Weights of a small mixture-of-experts language model, trained from scratch on English Wikipedia: width 256.
Below are experts of layer 3 (counted from 0) of a mixture-of-experts language model. Rows are named router (the router's row for the expert), gate (a neuron's input weights, with its number), up (a neuron's input weights, with its number) and show model dimensions 0-255. Each number is 500 + 40 x the weight over its row's rms, rounded and kept within 0 to 999. Numbers have three digits each.
After each expert's rows: "mostly gets" lists some tokens that are sent to it at least half of the time. This comes from a sample of Wikipedia text that the model never trained on.

# expert 6
router:521515537546611449481519446553475578471473547480459504475556590443532487494483468453455533542482432503529498511537528544449478484534504474433490490446524494510463468530473482535456442485516468527514526459492464475529491401510517451487437578440463536485437565501520503473493551544471472543478510459530430469458480537524570561573496463507477479498446493494450569618546547477470527489571509566494429532559503530495535537541553357524514550501470427448618448454506501518481496523519468543444508481461480504512420524566530457527481444440508458481515500479434457479442432492522528573447504493509515480493538492505516512562547487460455488432499494491541479433518521456504494466457487546569490485461484516500497484453474487479440507430491530493506497564483523484465491520472498
gate0:458395515482567565500532432476486499481557513488513513508504494511497470520476554457488421525511602531485524538518464547442496552536520507539482516519487518638534510511456488518493539547447488407489449459569473553470423492622452543455502501478474461527460423479466503436521464465546538530523537533506490535496500493507522493407459559613493459471523487524455487498463535492520499481438513481437472485511515537467511518464525602491473465513485559561553542525474508518476452495524499463450500482511518496506521546517518553514437522467489447382515488476509574477475544536440560447486479524481539476484499493486468519452469563474408488487455508524553460539507527538490461425483520536484492465542535524501562541452458515516544473456460478439493406481478519508424532485556434
up0:506503555502490491483496520518528435548478507486570592521405559498472479461529513521471454432482420601539480526477602554517484562500489490528480471574542484475495528453505595538519492515525548537516478507472445445497556447464541545460472557515501480444455490534555458518531449530497542506559524546532527458447456526466451462533437499526503468502510507444555507548465480510486454455484476488534543501498515550519502486442537534442473450453587519526488490534472462527528469495462460512501483505505487479506472545501563507464470497512525544542503541518481526466516505585548447478477490523453470465563516497444571519546507498458435499524545552482404471449508572492545525445549446470499564495510398558554501429535411478536452550487460563395590454531521492503473467516467535
mostly gets: "om", "00", " part", " York", "est", "50"

# expert 9
router:517512519533502507458425500530494508503501571518512499489527609439473540564476477429499539497467472495494503581516510487425476491492468523527445484503485458533476415501444506540484426448517410541423495523439502447518534446567567462503466508440485503445472521436502488502518601518490519553426500451528426393501466521537547547514490446510448484510447484476498521541540495544413535473510545569439442552534538458448551444468503388600520462566517479413506452534530557525444473526552480524505450450510490479539480499555511506511505489514482469497520516482430466500429460504546461544514511486525531453486533477549593548494527499490440535482503533459482453476566513474506524451459439517470454518450487499546589502476448507493481496462494557541515474539470499506485493524458472
gate0:500590529446534520492480522539504486409475540516549521562460492547511470526484497495497596526483478433464510509555510563535426537483508508561510503546577515511584492468575513542498535498536459540529558460481518512441463490435434503468408457572478407498530544547475514536504478579558554537573598538514497495519562525474489537495441454501479501529461445442568596493530513528423462559466524514482485499445540513517574515480473514524489559493563516533505509507491524544475489493532532447423525388476477553541510542526459547515542467448483502481532511553510483540456460549488425472470480488582476504497510509527416474583502479505494486482534541520530516561512467459437503471445536567439537485483509507524518489524483537477515408504446501525452466459501554485473467479464485
up0:518493479439495513450505462540507528450427467480496559455468502421519454408541468469534530530453468495544450543527532482488462509437467506545508479622505538434444475464468548475505485409488529462536458534475493507427478494482457515415439509432503520550508457526452519501495582488575490508530511479485552537516524515529507497457471374498439510497480484485494496499506491532568490585387511489575446519542490483505473456495486492505473485459579549491570482484454533513499475464451489510459487504488484559533474570526539485441433460552487459456474528504489522417502498488496481481479516507566514420438542493582471549524445410539520465551471513515552534496445477503546477485474541531491505546604491452466499553455487579537438504531505456573548526542487533485519491453504535
mostly gets: ";", " |", " and", " =", " ==", " would"

# expert 14
router:532498505511547509509488483535475482509471511490437477482542555484500517592472493448491514489460474523484529513535532546453462437543537536444501499490470433520501410535476469557473471461498473529415457483512513496551473479546545417563472486460449532464472490458518455460479540486465526554492502515520467439483490481514488570486454490492449436512508463462530560565502601552517593443501559526492456534495488483469586441482503418563494540529455446424513408476514534558459513552532461540449474491483537448537470518596563411509436457452512463474494580504454489534425440459543514496493502549571493446474505503565494583479544502454447537508524505491451491502557541442532508490496475474498488500470470545570569535504481522522490496425533530526492444491507505554497478531380457
gate0:537590565489491541437561489494529447468568476548452483589451544566532500510471504505462484501571493540505525460496457544459502491402467632491508488407453517504461511517487454529484467455633516492553551509483442562454460414439532549491488474459520532541581564523474530474502524482547477483504493453501545473499509534550471541525457449495424514502434466543550501478484434453512500569503575498519509509551576530475535456488540472448582476579519483496555498490435543493457522471537399523502491512475467436544484493492524432483507504530529512534511475513497507520488570496451561554463501481490503513455557469442516474507497451508531467494533532523517494478545462464508539501492501469529534530550594514492545529513484554501480529520422486550497440536472475529540533515465424
up0:561567466477510466482509499564417523545415475455572478490521488517484463501489482494507484448459504506428485541474480497425488506518497568553468527527554505549499557502506513480547525565508494556483495549450500441422516510515490501531428482491501418469519451461514521458478502532554457451513544553447479477527502509478449524504544446502495495464536527504510484503525533558482480575473481495492511490414577479534440472460468500544533482574557431519573463530563429529529459557539468459521479399582534466533467520525465477513558546567419516479541482555476479480510438544528441515497463518514490481479473541490460475576407459496506527467589422529518471508524480465557500546506516506420537448461567474524517581519525425535461521512441546415521523483527464472475532512516595
mostly gets: "\n", "\"", "s.", ".", "==", "==="

# expert 0
router:520506480577531551439466540521442556507476550492464470514504543464488496505431500427493511551486508536523517500509477497450466486506524532439514469495439502514485473562458480541498463423534438526482528482446492451555531503529516491499467439523455548457498566467535506514510540498418497539486481513538492495465462486586549540517484470440458428447446453447476522538566546512421535432453533552462495512560466451472495456523519467529560510562491468497502450500516549541397498519537497583518556475463462462539475526531491433518472466468492494421463548456468412506439474472521534521472478530559518391539521501610547545593568544492480484469495570455507450446535532449531460460488448505492458511499496554556519552497532524484431441479435504533490505565516552547432477483460474
gate0:535515468508404540425503518494500502576438474517523467547500500510542512520518528539489469472454484536572498454597567484509522519505457594458514471519434517518416563515511478440515528482540456511472487419537489447524500482460536477473526436525552481488545580531534468406553501453543464480494553516458499528450356462570527520443510429499472554496474519463545547486498505492482560506523511512481506499504500499413461478462540485533467456493507525556503441458441473480449564498468459526482515485481408521547453527471429484501444486445521531494504584560527484486445479518440481508531509458468479452468519512478469480448504466500563514512430493516435472526496470451550462450497519480600498484532493527558540460487504478435523411529596450488522497496482538544603490491490513
up0:540558534533535417484501507482502501504500578458480503478523470443457498533507434497423466511552497472519430514493460522432522470469500511491497505518535505512517497473475530495443484447506468437565498567536482469534521495482580534540519511384499520542515528526446499467477545508475472471499492488486480462481510499534504523492567557573540545427539475573463454481465431568525459487550538431518540589498523507440509573479485513466474471526540453495511426430490453531483502492590498448487511481502491536526500436524471552468481632541484430544462461466485556562439456496504561498470565495512558522511476417456522493454556536547484609480410531500536517485585506481416471472516472480510510493520553478481509467503419543465532462565450582500479493494506553465468441484504537
mostly gets: " the", " a", " The", " an", " S", "The"

# expert 12
router:528514474543572484437487514517474552488449538509413454544534530491492527590480540427493506496509463498526513543494467518470461465478562576456487508530454433571531425526475506478489471466536477551455477514488473467524484437504491467525491432518476514512441536436553481522485564505476493536483476521548445475493516507545579559539488476453480418432491489493518520546557549573416503507479554578446432515506505443511528453547548488509512565531491481461585473523497575543425479536529515540493479510431455479492501562545450508529478466493468463437512495442472468542461495460543529564436480509544521425475543482595569559527514526486412548463489535450504426426568529487553462464475411536504467481483480526510584506491485475507456440449457530506520478530465511532441501495472469
gate0:461515481548485496543432473489477467504471507507544516498509493513500461529511447466545527544498466479450558480603468531533502490544475502428436487477531500457515461513473515511555439526511509508481508475443486576529529510566499547505497471538377500532535525488488535454498448444450491488533421517517511467407509541495404513446475483509502389494553464537478478483406497471453505433470482525454388475600513501474503486542545497485473497498496468465484547553524526531511544503493485553544481559477499532461528441468436501481490495526449405505458529559491538510534524503418483469481534513426446571498545509571471498529501542465496556535469569453432564524419552534529529583538508572418555421576472441431519497514492465492520513484489511492497506551516500527474446462516470
up0:509511499428485514456429461487522472572549507542445460555489536491420491456453525479497487528445525468530465459530562515476543546536615557423452476487605504471499484518465482444532517437462508489508533478501507472541503507461495481465517504472484514502566456420463487479486490461522494535508495500523462531496451509539498481497627461489470484481495474466570526567472434500468514536562515471510395556585560499472516496512573454545566490474513456517467551493574455485501491468505567579572576483471523519527567489474490454509469477483453499508495471552533439501464557496524453482545507539476504497562524505545450487498523472507456576441481606475524441583467492529533533461561518565457475556539489556551456476499520465470510450528496426497455462548474518566523476554511454
mostly gets: " of", " as", " the", " by", " a", " and"

# expert 8
router:538584545504567484448444519552441527439485525538494450445488579423516490462486562471501483534497477503506509492557523520415529537537526503475504525460498480495566434552464459536464428496537477508482459516536508487516532455498503439469481486444462516502424595446482487539528525512439563543467500476588464462498446518562480549531479415431467474450514515490434534580533564529468551488515550589499487536540458468509538496503544417549505564533448475461515466454473502498471440523540521479494547468408488488533433532530517434592457466520500485430488535514424458519481459490502538547432466498531538475529572489525543521534518509510442545449467488473554446492529551501519503404482486555508458509472460526549509509487523548520487459461462511551471432525502474537428517539455487
gate0:499472531429556483502525506507489467499511561448471463505494507491538520512560521549527534456498509577534457530521482485494509462553499525490578606462531501491569461445501490504443499533528476428521462504509449538423509517470544512503458561503516519494578565529544454533490499497441546482516503491498502507481485575501504471483479481477382584547530542481429427507442425522529497490485489533514515457495507482505581511479501450478388543491507534528531490561453510491466483439523517459458536568462488534591498482527573467535454490501487571446548438503509491524516485528444374512464466491480499485505478506424523521464456555521468512588499488490515518482504512490506536553470473538544547554532523502471470532575506621480468589498410432455440449601522470507472522497507511
up0:491461541487544506541564463546411415503526565428519462522454485494425524469512435512514497405523468450507418461466549487438533498543519473476524438483533504501473514450485441449482533488509486454484506460530524524476506534408537549460433552525548557558500448535495510520459470441524505519444570507505463499523430547517502535565457425515523460555509468506502498513462549548510539500480524577552492470502515510443546525548542474490494517498504549484452522492538467527420458472470505453419468570487520489557544557557470484471556547423437495486549482502432531434459507502488539540533549553442501519388506472486506580505546536501524520471447477508497367532455537501549490473552539442523529488517489537430480484457494510509555529532471509493544440461449517477521548467456493
mostly gets: "it", "ic", "ist", "oc", "ical", "iv"

# expert 4
router:521506486557590455456472498520498561477455522499443480517561611448485538565493524433473517493496411526502484516491509546477499491520560561470470481474473419564504460518438468530467490471526483560479514487527479463538504470563480433513444528450447527516505495455560499528490515509456486534454490518561443476455462508479556528562500490439454446465413492512480541623584576558472512473542546595399447581541485447522586453492538454520528591522463471444554457486510555550511484505564505520476492494482473511492450522533498474513486464435468505482485531469459427534500426458549527542435489503546504446483553538584543501538536478442457529458486488493506446421538516503522517445501473530512487463465477501514517522484459503537491490449509528477497496560428492495491480537463509
gate0:478496473566476523463467550536524464539559422460471493455515510566508446441442591485536598491499464436551446479496497507479488596537370493476475464449457436437536536499573499517516558481517455494557540566469535512505451444475506490474439503414532595474425549497471450507476475586486484506488500497447493477495464480528512507459457517492440424509472535450475499480503469561539509483484475489442495533556428571504490467437461519487507507493531498483431538469573566492509471504540465476458508471503518462546543503482565448518556513523571493512522553506570447489488497540533483448486434477572540490470548464482505491497541509465527516384499512509457515505539485521458491511532525501533550513392485503547544534474509540433472518518442517503469499509428427501472540493545463
up0:498536540485424450515451455524455454468463507552511490534521441393508496494536467470502504566497461576509519484493470523506454538494488506530572560489536435540593482480498443441511443498472538520493529444558523484541489448485445497543493509533426492539521450534420398482544537435472463492546522438487565563513543469455428479519578502526442436546530516523446509460451444452458456524510450535525477467455517547506579532469577517469544456467485510499392496538475568474554507524461511510463429521517554534499532405518518495512472479429530503549477439494575458503510455526511459513565501460460441537462488458445447447491563481466467499451518551482531480517506488506584497507469488489496542540529466512515485441503484475517453455480433497479441533416481534465480550518486471
mostly gets: " was", " is", " he", " that", " which", " had"

# expert 1
router:518509529537567514474439492552409494501473515496436475501504559486517530519460482449495559506499500534501517514528476490412455467506512545433527469486502467513508435632468455523477477486552413510438487412482471468533491501507508448504461521440482476452512500461561512459519520526438519539489491489536478406434499531527506552481463508468438488501439513466502530544508567520494548486528537571431445517519554469490582507468503364532511517528460508458587425458507517506442476510514503573459474499493491496510510549502531461544488473424474474468465544456471472521387487442567497529480505515552516453471477509555520565564555454469438534514514519498514501437505528481538463501483469507448452512456527592513537501467524480538517478456481484627532472524466566544464412488508525
gate0:475496500459524443565452522458484467575512558553448497403518528473503525507447501471416471514533473537562486519450423424497473494538525467521501538495457479572505489597504589588529525505489546466464489516499500483504523401521565526519460510519521515501508536458512525555524469521507509438444509537481480462496484512549458542463446462512485492496457484518552570459556516510537533509504532505508434463442520435480483511509513448520526457505471510491508469512514499516478455551519440505455618537456466485476413454512565498502473505544520394502473541444463460542481567590466485543532469508464460524468525426578512593516514499523490534531591485471453469536509566539462435445538504549518526604527489500538449490551513444492500411513455510508496490477521548503477446476456570
up0:485456453439497479561535528460469519450508534520591549582467468539510533436479501503446458446546543434505482522501431455498494537469498520493608513507448474515569513516517457473524549537537475487512467510493549548530502485494490529483557548513496479436474540533520479443546433439540501467551467516547474528486514516515482511505447488570547515525558506502533407492481504535479443487508505476492512410443547456517469545473508553480476401478473523557457482471543501455506514478533519457494553504554574463512463468488460487516505491503551495512540522520454535499384556488499517530466576453429545517545490462541418466527413514608517467432543458521526573525473483507496497529565482470497604534540515465427548426557481460493504573574450446524485514467476513474541465527546478
mostly gets: " ", " T", " H", " K", " F", " B"

# expert 2
router:602510489566611509475494524497449500493482586486455408501562520476452504554511533476478526515466421505467517545540546476426450429512499533472434520492482486509485491644458502518411436460531453548465505520529446484497500497497570458599522519497446492521493535493539529486494542505430538512455459506548459451434472519518479525509528452480466473455439493466425555563538521482488523502516535549464502557535558459460526454519503398505539517521509405445588466422497526510434475502506448483491491482477504537540455558530492436519487451463501474421481542511436476498477478498516525576456485511515480503474556520477535532511531512506480499461482541442527484433478544470496446458485420555496438494470461487512561529484517509480470488494470546533502482532475556513419436501453509
gate0:358489531529440464516559451516508550455423540495497543458436519467535483479450568536527535510523479436518552450436447500490507562492465380497482518466505512476509498543473512552493524481442468472443506505497468496509501442509493475443504430502491497402408526540519509569498455510506525477539499460546456488417495493607461523459454470509530488460513532535490551511448544514458562490532477477511517552548486539610445526459513519576468531558507463509522451515567483509500485485432487496415508439515526514454471519468513560489549533472532494509529455472494481477530488439443467506523412535458552506467438404447459479517514523544516436523464558493574537483509525516466491410494569477512529480487465518483509506503496480424509491517576476484524484465567542455528510484451547
up0:516440442507512515477531553447522473472466576463502444531514564571551532503577538501507484504492546477552439434506464490596525607501593551459446425482443427550471491499500484536448507502516523513516446519454436488470521510525486488492527497487482468495572490485541497377532594415488441536480501534488458488524473431498539508514448482492527419483537442588522478486484509511504457516486491489414522527583449490530510418479490532510512490487429530489500456563513576497492457497471496553500564508561434521445510464512522482493535526551488478475447476474498499481465490501522520453426515540480508466454586499522526518535478488511508464416511504480505491517497505443546556486552532624492514502537510529524468489491431470502517459451530491470483476537475500573438577535428558
mostly gets: "ia", "ian", "ie", "ah", " John", "ik"

# expert 13
router:554528481555569540476481511603412564502527535465486458478492533495512509533490505474474485501446462547489537538540506519435478489527547506462486440521485506477515454567465496540457463428535449515459517502510507456510478465521574426547482503493500528477496518444494501519530487504462519528471503487505453461540466504551536505514437483467449446483453489378487532638553568494453513461532538550484499536510478456508545515493495395568544498525454424477578414492520523522423521512511525554480522493453501509574457557546507428581510459454468493394491549495439454498471484524557503542472504513514456437493521509556530566586522546527441516495497568464520482456507540484580483462453399542500486519455503522564515517489550492486497468484468528546475512539466516544481506504414508
gate0:480524508441489554466461523536458504496425514556539440534551513514513420481489569537465497552502532538513483448523487527537559468471584423483505479514449478459536540488450500530438498479500496551494594505540520503513506480555534505494511379497482479514525439468479517467527499512572522479485484474538520501545511484578488485567516534466479506421513560443543473474490521508531503510590548478453516430481483495548483518492496480544511463488434538488495523571593538530531539511496538453513527509546474569506401546482497439491545559488525463498481471547455534543477515542541446570406409535443475510551458584429517516529442442546525490449524481551521540552485482526413495505510510522549477493456512545526446522566467490476536454418503600497570554513552518514506510468460552
up0:515459495515506451560456417463457583492486431495502480545508538505432407524460502512471460463471571485538534549467467512496506493437462504526521478563539497474517531519468485476530496439489527450448521496536460511545568502560514512502459503407505483519543495455516543492570492523476494543593475549532536568457539526476515510460528545466473527523502521544494409500478466511461538534420432523454499503473504524500512513551478547466516486473463519542474480558553500386481529493495457608497473489555447593421520527494453632477540493482519509551478509501477532590523458437555522513554432543526504454446524503506497512456546563447506493481475457482454415401444477529473500440529506566494508482466502487514488464481501481587500496557491485506461482457505479554520404488466504
mostly gets: " T", " H", " F", " B", " S", " R"

# expert 11
router:551529466502549484452445500540451498506501561505398445515485546473529552571444504431476497503472445496515509569520451494476466475475512583465491491550469457537524436529503496502465458485504476555459486473485512492514490446529509469538473475502495497468426532441541514497506572473452472534460477527513475473475462548540531559512490478438491420445497494484474566548561525580453512461521536555479425524490512442544588469488571480552516536538509452460554440512501550565453518572498511551473513521431459448546479556549450472533515444477468416459524501457446438548426459469561514531464465526538512433484519494575558542500535495473399546491518500486498425419572514461540457488478429523493490484461493533523601522516465514496478441444458526518522494536468501541457483460485440
gate0:583442546495514499466408502519476501517436493445499473516551420474484571415478441542532519506490559522537443469478564498537484561518488475535511493425522515483460456526471502521533463526410480476529520466431511504489457586499560510510514531529445518472458486515492469527522479502476545438440522458533492490559529466508451386403454511455553517441458537519426466494455518560504486536484494469524505484492527503476450443507506493503509420517442542574475458433485453484525441494557525532531474477568516579530463530531585543541496481516463492526475500564455508506523476567446511485487427578428573485457490459462479529473495469478509505512498494453400541457445504476499362542479548533489432504514524527496534468503482527463471561432523539483459511474556459509517487503465514
up0:468465498458537539426514456497508464511446479514506503551456484470549489532470523513524484434492478525498491452451510504538483508462456470482488417491534426505424474535518435480517566509495522546513516417525492467505526558466557524498530471488464562509462495548597528452475485516544511518478474513504509490491470430527529526491558476477406513596517514547472534495513478458501547505537539540573465453432466480538522553478568469576513520505456530472493453458544575515485614493471527459525550481527504564500530514498476516496504487433540434474471456411530433528456421468495531467537509562522627417528487540469507598475460477514544507519519500495454586450490437455479496527550538479474527475466529509555537519536561544530483510424458527480513524520474545551528406532579548
mostly gets: " as", " by", " in", ",", " and", " of"

# expert 10
router:527501516572613441465492495497496570460439537463428468488576568453502513578480511440488546508487415497514495500507490521472481508547501520488447527484455459572482468561431493543433452450531456554483479467516430475537523472549516461508483514421482511491464527491560501522455514535462470538485464519556440456442446474493562532533506480456450462462440482499426519609530544539455512468532560581412463547552499491454529485540552456511516546537469447436587476468485544547489441507562456510456532457488526491481420509520505457512475466453443512461505561465461478512499434466550540548441509477545552471455571496521535483512545544455473542438469495502529457440524528484475520426534461560515463469478446510526537493491466517516468493480466543475491471534446489505476467546444535
gate0:501584580513600555446399537489466482521460582442491530550533538457548456523515486499538565500552410497504520483547509479509493499498516517505443578582504539418543491495495560509471478533547481528525435482476466471484497519468413527542507531526518494480505477494509432518548502526543475493492436440460498516487504491413439492470553469502510558501493528438553494477470466484534512469510506481459524535441505472563456458483479441417525480529476488473508518535494519576573526487416536529451460552524575478443499432497437484437534592495501508480458528522468617491484469539558422560507551449459465527510524446480410527528478522509527457445517512559410501512467491538512482571540485495433504572549521487471469489496521453499526527553453483498496495476496492473486486451493560
up0:527531442443483421533549531506574472455492476452555531450500507525481517498483569462451593529509489439463470503490474504514505540513482495569534449506428528497488536513476526465517510488463489446500494480502470505481539456475516480419490455569572442492543458461487434531473511423525518458549542558448515512569535473495497547545461507532547505444517498477553475486444483480406547451520495496547462440497542506485487452565507552460481568476485527501561483514443483501454490438507511439503560489478481577459513495557467487542582498584522469574465491411585501555466581459467503456492451487423551508574514544475497547431471500501515444521595552503548445518563509486481501470503441467468482443518540499546479549536609443488474547493455498459458500534518476447541467472515499
mostly gets: " first", "ation", " States", " United", " film", "ated"

# expert 3
router:546508447469539484471462465495451520509489507512410460485515545513474513564422511435530484511441470513505497549545454532464461477526522561445433489503433447497539466527477508532451491457515478543435476470471494501503478488473526459571503468530422536477457579444529473480482554475412491532497504511532430480496494489541537560464499477457473404496511468451518555532555548545461564471505541547439469502501495474461532430548592479555540565566487449432533459513480576558447515576538515520495527502458483479533467517555488457485445439509496426433516530457457474569438475507539530546488483474569519427519546482588544548517537508452399535484508557476486491486529515477557477485499443532496475528493486544523553533481471495494461442448461552524527432524515507568479442488433447
gate0:514481509468484454463536533536466525496533491451473520562498531545560531515561493522441520519482535583529457522511452557489497547494483493521539521535463484563482533473497542489502501537520524527472532443502447493476537472513452507557548515456405462524498531510478514428476550476532482417505507547568449556455541533452464540493524458509527458549480495492503488525517527405437472486525449460508557536513502520516478532534410494492521564500475573495526546516545473467519430465557507492503423552495434441446497429482534502493507488552467565533484416461534501542534515485592532491386485380481455524567559560523501536529518612492502498538463513503411500506534537476475491523489503461564575426526483562506492539461446538625529507497496444551497529500507455525470452489543526
up0:595542495501515538520530523542512497516495494412424434479435434499535500490408466508519503469522498449471506488388474566436491463435477430512551527500529520494465544474542513524465549536547503549447482523463566500555417464469500485537493408516419568484438513436434528504544562533469537495517487523454477508434510474553532480488507487496500484485513548504528461474505546487537523569444544525533449517471525518570442395529462519549487492466494486490513502494419495438504519467506539469515498509414515502550542495470507486439562572504541486469423540537536525557495538523566443474514483548476521500517497500498571600473433537421472437494511552497537483544545556561493447490531467490514578551519501486529456481502446517552530515510459550535430440514530515523471552517526517
mostly gets: " the", " The", " his", "The", " after", " by"

# expert 5
router:574561543494575507469463503523464515505490556519420465486548542449502530558465500487492496479471440520524505539521517472398441452496492552484443517513484527503544463617477485485446458508530430528434466502517472519501518543534563445585469539428466496497462533498566514506488560434455485513469441486549511451424448494568497535477527514457459453474487517480424584553519525514413570477539557522473472575525533463494556421467520421537485502576498417452527447428519554562444508531485460495462518493487477472525471544508479405553473470499456439455490536506438506512451452487488530559477465486531530490471543491505549529484555492501463503501455495487488497449495503471518454493461447542521471495458488529532614490505449536535460503472460532528522495510464538540445443504423495
gate0:470589525498467479495519554508475496479502514498458547519554503524524451560467558488488508497539487517488451503415503540552478437461470476485526510491515452466509486468447449520547507501536536552507481539537496552534456509525567467516481488529506520525534481426474432520547564573487507544452508464485458487483479415535471540540529542590460492510451483502511511489504530512454490492427532546538516496469556500498426592496439440512470445530528486502544425479502533552496489470519497520483500492535495428545516573461520464509477459398459493471556593526452473498521439486542482533447473523489483407591525491533497539535487477540453520491550455541443455515585628515524555483478443515525546519550524513471505548514428444529552478505497512452395445522542615575519495549457489
up0:466520461478497594469475533518518494530495426473471496568515513552541489498421499544515454520522490460512486493487509519469479473506502458460496508499504463545510498489391474476591509435494457476518452626444532517479534514531441549449496527508528521531511436510458458510457579505550452472571465452477479470467462477470452506475504495588465503514436463450475541500521598565506475546514491497546563478494477524489440518503457490459572454591578525501516613550522536533536470449494447414468461438516520474447579541505465517517508487480482478518531505509514439494439490551460493507492496490472464449506456461496456558505467504537467559486506529485445500506511545546564552512516465518477536445574556474509589524487469453524485530530516472486531567499511408487440611566445483
mostly gets: ")", "i", "is", "ia", "us", "a,"

# expert 15
router:520492478563507497489461474546442518516510510510453466508506606482519512545435490430513579489439460506505499575551488484425444505534501541467484425502498485526501444596440463549503473476518398496449519452450482440507526511493547439517493546478502501459486552457516493474491532517450527542432473485531442398472492552521528562490447442515454535516475464456502550527562523523504569511531515560442459528527559465498577463481539329531527486557481502440519404475475524478418490517558497542480513471497496509506543553521519449504433448447531474506456518429482472559384493471553491532454507522561513478484499494529520558513502485472437543504515503499487496465551511482500515472473494509468468518434512552519559491462449522540524535508492497580499491510441571493472454512490536
gate0:478482485471561428502484470543477491537488508569512436498576526499401501491446469511494561463525466497523454520537491505474482441527492571516473489383507461435524526500512479543534421511455522461490471478474419466540565469559514576478446510518464419535529459498529495559493510430486470467512519536576514486494506547447587555543494568448478463488508506493470471481456516456486540489455486545530470483483359542503536512460537416454480468486529465488515424426569519571569479414491500502485543515469501539535507564466548533425543486478484501477397497577504487513456414456503568522523492439541499459489525563546473514575521496471472544558499542473480499486518566535520534523459481501538492438469474548518498511457498533456498538531492510418530472520481517539522468523515541
up0:467496518502459468456484446539496496528515583547480542464522526503480539517473481537495505402565466574531427550479493497477487518559465497425523515503488528474566478475563537517466518452547484516483585470458497466471523408497459529513487502499376534455497501466414519528426559528540562513480497406533431481498466532456511450549517470532487467551437423468475541506509436452509589465480526532501482479528548550521485508508567428503566492518485510518523555489568464497502542569495431497464438425551485497519478525432454564481422446466471555474535492452531507537481520490496542505476484447497523459556467499428444518506487480435487498480552455538478482538528490511538569448420479461463571453522506492441475512513431523475515462526571461501541501561559508563555511498524498
mostly gets: " 3", " 1", "8", " 4", " 5", "6"

# expert 7
router:467528507549498488505471510568424489495531526496475485459520598500444522511503519447515523521501450472479518534473518515459478488526492525512512480474484451496513482576474447511475477495473366529489503486490502413544480488557552459497518482497525523459469501399496501509526536526499535501444512491538468376519493512531545559504410448490469442502461474468495568535556546561452527472534543613439501526472549423479571463472507369571532529555493481405512396461532560511459483542540498528489509514469505506539495521543512450539494475454491430454510496480459484531428502454554498599459530493507494434513501522577531559519497488516474527513508536455507468534581554506527505499448438531514432554462509497550543530463518518524505487468461563525501485552416538511460456519474471
gate0:482470461425496521519442526534526540527511518440443510562481472459597536500551487461568484535491541472540423515514601426457565532451462506520543483466481502500595504510480563458519459528478460428457441537487505477457537488525475465461450497508469491513460477460463454499485423476488468504574480464463552471525502502547532528546548547487554578497459518483519493464494489585465482515535495501436472458457552500447492527485489506508394500517490508586532510460458454520486548485477501486516474519433610543479541480475492526534518517449440469516502432469576458528426548496473492512446548423516448502520433453552535550489481565541538414466490476530537515489470521558523431528468442500495444491482543476594460445544515545507524456467456515535575495489535447455459505443498497
up0:506521491447472454466553570521497399511478547455495482526484496507484561556567545567544448477543464505548535612539401521539553569510467539546555465470507521527454502516521452471506530553437528503527459528549561462499469463498569576535471482508508439474476493520521489545478479583536440443447441573466516529491466527515522506465528476488474507552485489495461464499504510568493515525441488460470502434489501523521556513426456489492408582513505589534525505444456466489569458440495421440497532482517505497496501447493522527528538555568505576539461479520460550494521498489499477487430477524490505592524566466436503470433494493453509542526464464534499474513478459499455499462426539506415556500525522472539479568560479564520475487497544547482530547451536500509511431548453521
mostly gets: "-", " T", " S", " H", " K", "|"